Experts of a small language model.
Size: 9 layers, width 256, vocabulary 8192, 25.1M parameters.
Experts: 8 experts in each of 9 layers, 448 squared ReLU neurons an expert, 2 picks a token, a softmax router.
Below are experts of layer 3 (counted from 0) of a mixture-of-experts language model. Rows are named router (the router's row for the expert), up (a neuron's input weights, with its number), down (a neuron's output weights, with its number) and show model dimensions 0-255. Each number is 128 + 24 x the weight over its row's rms, rounded and kept within 0 to 255. Numbers have three digits each.
Before each expert's rows: "gets" lists some tokens that make up at least twice as much of what it gets as of all text; "comes before" lists some tokens at least twice as common just after its tokens as in all text. This comes from a sample of Wikipedia text that the model never trained on. Tokens count by the router's weight.

# expert 6
gets: " (", "-", "'", "2", "–", "er"
comes before: "s", "0", "1", "2", "N", "y"
router:144135153098105119121146113176109126119137110139132129111120099131132100089092089119144139141102132138132108097107140085155147155171137132145092118143125075093082098119112139147168096129137153107119165105156106089093172126173159133112105101142163093120123189126105132152127100137123098125130149132149146144133140109124104139129098107104141188160112111129094082115152159149125132113144167116135170110136138155130115132145098118131157073170090135136095111101142096146110063157113168122096131083114058157146144106140099086150135164113121125128144116132113089122146129130109153112143137100125169126152106105088103088144148156091110140107106093149134118119177120120099131137130087151076130118128110114142118087120104109125128099139139114145102141140125115139138147088145141
up16:136102136111131163150150183122092112106099113147090134166112099084149091125126152166154077158110109164081136086126117126088119148126131155124185128117148101106112149161159126149093140135095117105099099117164092168121141139129093113140144129121129132135159104142091124153104105075122137136131148124129115119112196131108169130121120136138121110134113142165100116124126127146144131125127157124137099132154116110091135158149111150133123136187136160114106144132137127188136152117125068126124113150118122138168162101118151146124110168165158118086157134134127175115128142085107146171080132153115174116137109147132156122106124134139153109106115172155148125125115155084106123081128101143169129127089152127115143100151157124161095108118145137116168092112155132106101113119117175
down16:162099103121092117135126108122119153114132124122124098085143144129153115125131129141142145104079162118077120138125165146098136155104117116131166140066117074153128118139161146108115109154129139099114169134136127117143150085111160144146162111140083115184082133119120088068143121152174121133112110153110127135111115118096095119159148173121151148172103161125128120147106126163157117132155137132156122126134162142122082145091145143136140101083128121117123161162123105125124149124113177106113104134151163144096078143127158139075091139124150101116123115143096139123163135118086078111141119131119145124115138102109074108159168137109155129127110104132157093107086139131115107137145152108147162145107104147184117149138105157151151176121154136086127126147109111112170135133090138
up17:083121143161148098103152159124143152104163132126141118111163127200131157181129120121129117122113137135101134159119143148085129099112122112106111157133135122114094118134139166114121155110144066138095162115148119107153133144112192106193121111141147109164134130137112189106092173135087126131132166136137101135118152117113154161114183074142155152163132175113114101112114115140124124095153070138125104099121124122110144118110117165140124080137140118122134146105088163125066134113140116140147104133127127121092140147083101146122116096150117122099119127101146089138105136130151113121134105104134115120125139117161143133171116107130174116168139151132165113105167163167156110144075118163128132119144163128131140128161148190128143132112123158150134125145113131150141082120125136
down17:125133144106132107133163163145094134124145082102126104132113091122169131099085105156073088119166146089137078130145091142112104152142109119155118101081112166113101127167119103129122148161146115131080102087127127081110131126143151109140128120145091118117115139151121097138083150132133135145097089115152159089119113119168173097146098159086105148117121079136091142160125124170101099108076117152137143137146184116101153089127127114130117074148128119145111134137168139126132142134145116134148157094148166110137105138075166110126149095117136130134163145106116112081111160119156108133136124141122109186129178157141130124119124150112128146112137150109128155120114106120131146166151112143133150131140097134121118150163092088113159142098130146178150121095126102135144103168117128
up18:151130137095135132080168177099134134146133132123126155124110116085151134098140142132133098124128125107102123084135065136153133150130149155135116116088130172077130123103142118192151115144169115175161138121158138116113141109121090123120123143123084106105105135092170109156120127130164116135132122120119096118080136144135114084119122124128111122120149173137160127101160118131130077120123107084113131112152124159123102133164121216140094109144132085157165128099141149119151116114129142108120145162130161082143093160119131119113096160120114140128140118141149142150161134120106149140157140103124152171102142122083111137151158090146143084146136144155128103154159136167115118112064142153156074163148140107127137128134161109114143097140109116131069125162109115105108103113144111
down18:129131146137130154126115124152103147118147138139170150157130107153094134146168129096133145090110150096148150121111106103134095105117117115108138158115120107094064162125155151142164120096095137182133116111098141155094163119136131134166161139138147098135102086103180105097107153131109128105115119192113082167129142109111158127108130097118131089150125119106132163141138137121075109127144113195074142186136124123143130163141124131107138182100088138176062173100138123087121156120165133156127129115130126163150132084109141142130121137106140131145119146180116138149127095147114111099116123111169145135171160144109156140173073151105120114131120103143129144106134128162121117119123089146136119162155113116132132102124115148145119113133174145151146128110152123150153118119142107

# expert 7
gets: " the", " of", " in", ",", " and", " to"
comes before: " the", " a", " his", " an", " be", " he"
router:124094117098156092146094113069129151140125137133127168158141162116096113169157113112117138154146103143151148111136142187123100071118155151130146132123146188134134138121118128119076157118107120164101081152181176173127128125102141134132115116111080157126140087139117123135126123138103162130131117133134103101153119139096129124115135135150107115127142129132161128150144125155118096141134093145126116145108104079113091141077108118133115144114175108149090151148109137143136179106140139148176119152133166080145116124116142156058127111159105135098099136131119180130132094152143092110111117157123121122062128157131110155099174100110160170135142185099127115147121115125132108126152159141154113110114117139112132152138134110101146138130097133156129114127167144130149089173113152
up57:098108119138077122163156117118154136114136145142158130112128137164165124079129116113141114147102137143105104087092112101109145172139137168153137095128147129111124086129060106141146121125112145156154063109104077121168159122126128156099162140104149142091084141113103121110086141133168139123121130107127134106103121139117167113154171150114100129135140108175120123111115122144100065150159183097111104125117155100143138089111137143126156131106111128154111090184135112102097144155107123115136106146109106141165104146146144145122114087078140136092112130126147158146120136126119147129105118157105109120068149138160115122138123137122111139148122143195159110148134125145133136128101183120116133090115128137125154167153100114135132127118135139148082169100069132105107126109140096
down57:115143148133143082108116153127122096133132125120098128150126116113126152145126164098116114041137120097140166135140158114177113118192156156140125086078118095125085108154150136134068081134112134128103109131143114094106076140109126130119129155113122143108104163111077109106172124135128120123144123131141125131108116130132196114105108157137125135125109120138170129102133097131130142171140114119141104138141162130106135133139147115110103141118141179138144071146122097138152138115145161108152122133130119122128133128121139111103081099158123064101111108142105123112180132115121103107104126147131143138131133125110126141118124171133158163120163165130110110112108094126112147120176160108084151123160132135161122079148123136121138149103161087115074145097109091136116124120121210
up58:116172110126126113142169126151126096118121123147133141111166125132186118166126155118138089113106126079126143119154131161123158098143125120127126106118173063092155108107117141108104149112149121107145133114142104163168143118124109161121096100220096105098150135143110133143162144123147118130140148144148173158111074124134134104160097086140116150125117099163102128086084118174183130100133090129113098110136079080151147133152116106157130111159147107152085126110145122094159136121128137150130118116114135125122129141151129130140092137112167152105112150150129129129122098127109082116141161132137138126079133178116142100111150124136114157122100126105130144100111100119153137164170185167106138151150122133138099112132156117119151111118128133137114104143177149173172155118151143
down58:226100173135153155118118158138111093110123107139088123147154108100151143144069106160162123064151082132074101140110141134112146145180103144128121149161151150125160127154111177123136146128156099122097109113118112088130121159139112150135086112102123128105125108123106145107108127146168141145114110144128146144114144137106154136139121123125132133103150108104177142114126146096112125122117123100122120161141163125109103098125141130143152112131112144080095119107169136136131137095098092157087126089116111151077102150145091098124125101140137157113131142144104145163108144138118131088146099111150098096169156123111103140152128128104153128136168138142115102121109129124124112132085129146153096085138078091138137117124138102160090114158066131126134139119178124135141139117123176
up59:135150180143087130111113090148101180099157119121144097179119113155119121169068107129151094094121126144121096131133117125098131108171130101129097077130098121082126153147143086121139101105172080113164166150179180113156129135134112133091102124124141132145099147103188170108161156118145119134152119119102124135134121100128117150120115114094150148100127145143090107078116163085134130152141152106139150110106134106126125089153130108123122148089112127125137142147126127132111119127101132163119127111103137173127090133155120078127133098085133149175122103136095149160104106126147135114080122141101123160156132117112107107104104135115144168144127123124164192076139148134134125108138108109139102137116121124159123147133106127112098116114121147130160073166162127160140118113128099
down59:166144145096159144115093116165112114138148139154114149141144120154141097127159176113103155132147171136135160118126126131099098106142114150109124105147150074145133161115162141162108131173145164142113117147075121139118121130096120156152114110128086149107126112097085061149078152162142150139124132127149153104169133090163117096128083182138109134156114121117122115135143104110098131121097111161076138136178084122118098136144121169119141131150171142102119115100163138173135140116145133116151127172148137126089138134141133127121124112155128104080124142114149149109171164138156120153136137129171171087108106147145135137093137149140129113076107098135153134150109152183142140106114134158103098098110154117105111139155112121130151164103094131139081108108091137141116163132130111

# expert 2
gets: "\n", "s", "a", " =", "e", "y"
comes before: "\n", "==", " (", "===", ":", "The"
router:101079108144120126103148077169089129151095087128115085128145116125138137133113115142128128134118143081166127081128107114117180148132106065106120142148157090148129110117129159108166114134130142117110171156136095111105145151150121127101163144099180113109151114088115136120167140089134117130131175115136106155124097118140093130101136083147135118136119127136103147136139098164114154139150123096136125112126132179112160139140116126125130151110141179106160111170098152120136104184142181145129111106124142141068127133121087142125123143165176130119185149089118101149151113090140105133105147116146166105151116134184155094168135145099075099143124137143148101161121124101131130107121101109124126098143108128093170119109146131134110089144153118140110098119117098156140125105103120
up12:075136083110127100150159127126126175132096160149094127130121083179145145153120143097137127126091141120116097155128117134114102125106153113098198122156104131147103146146060157149141142147114140116136130133106133130146094121170144117106122143132105154117120128104167055164128128125132120122140129126092125110131079148076110121116131167141119151113126143136152153136137120149125121175117127109142107131135142164126121107149098122091119150105142107124138109146107126136139128142107153165135134177133122097105106112109076127122146132189139166106134105159133088095083115135107124140154092141123137128151151117147131103110118163182133120135142158134115111081148123135054078085148112089140111148147135089118087123128140092092148114158137107124120143149155113101149163169106091
down12:139156158116118132145131083136096126136156127159128136075119163140101120129153077110084081150105153164131112120096135144123113102106129154145094114104126083155123143107162110085164114092124119155136131110131133118144146143137121152090130085156158175101105138134128159105137140097150105134080064110184174144101148169109119112122150085142164131166142175124102121157121121168127122116121138124148132151146140123169156098133173117112133126145106160120094113148142117109129169085113110135159098145156162136122150132107130123180104170137081120130145115110133149103108092119114126099098114119163105147148107114163133149129149084158140120153126145092099115137188126152107157137123086128117121090148078107124117143133114079133159089107145116140152130149127144133135115125098137
up13:131105149148109097125147132106123172156130113128109177156094150080126100119105117104117090141109098129092107157097176114128120123140154078123160120149125148131102126125111081156107111109074115114123135152106126120138104139105148104135078129159111142118134136126120091150126121099152103093092105117150157133096162137129123119127152111113158122164110116161120159142148129131158128141124105091172114112151141084176116106102099125147125077159107099135163159092189106121149155124115116148124143144099131149114114158142148116132127119108129140163121149149131164082122132139147120127095136128123139107106123125117144105176125164160105192160094132066113135150163115118091126139148116169096144161140086121127114157107139105182176155125092120179132129093137125109163125136107162
down13:164146122097118129138131104126094131144185127058133109156088115092103201112145161155108141143129139134103155140095132095140155172113127123083108112143151140118115145154113101154104156150074134138124110154171138132119121136106151114129147177110127111099120122148137121144163157112130135174104109111120115134101075122139128110108114116154121117120126132155155133121108110140116135123130139157124166134089167123136121114131161137124145109077123165124093149151162154117126149130100126128130197167147158138126153165074081150159125084078086124135145138104103121136111114125170147119162077124157123119155130113140129132135098105129140134114146143112169144151100175131142122130192145156108086103133136143112147118150094136120092142107083154073126151117119140133128140112102153
up14:162126137147151109128101198139127126116122140131110131164090147101129139181143116129131145134099151104101126092149139128108149122099125139126114106196165132160109096111113117155135124138159139143108099121095107105089149107114125155117138147128151141138137114126135139141111099120101154099123137154142146148127131127128141147148166167137093102147059118153116193094082124093116096126127093153105152141130156105139105106126056155081128132104175117143112122140127126118147079122173109126137090148117126138141149104151096113151126132118132130090114100084076131099100121089113133106158119114145123132135087129110145164157129113111148142124149092177121129138134145099149081148190089130122166129109099101126131128122103053140082088103146149119112105143134133129140118121136113
down14:163086126150152146146107143118125160135150154214133124131103151129167110127172137151088136104077176116097147106097100135112126101119114111112137115168127152115125164121124121131105100118173119108114118146132065109119132143142146156154137124107130154137134124114130137152142097133124122120133096121167161119132175159114154168137100098111127099150122151109107137074118096085163120116121140159099111131134141072109123071128140123101142129138136115125106131133124129125167121146184143086141117105093170146128122102110181094141103103124164126130137146138142156096142121152110107104151108140120120107149099084164116120135132132137128089116191065116154140146146141144183120131163119133109147156129118131116161130115155157097125092138142149150162174145138152127164090131143153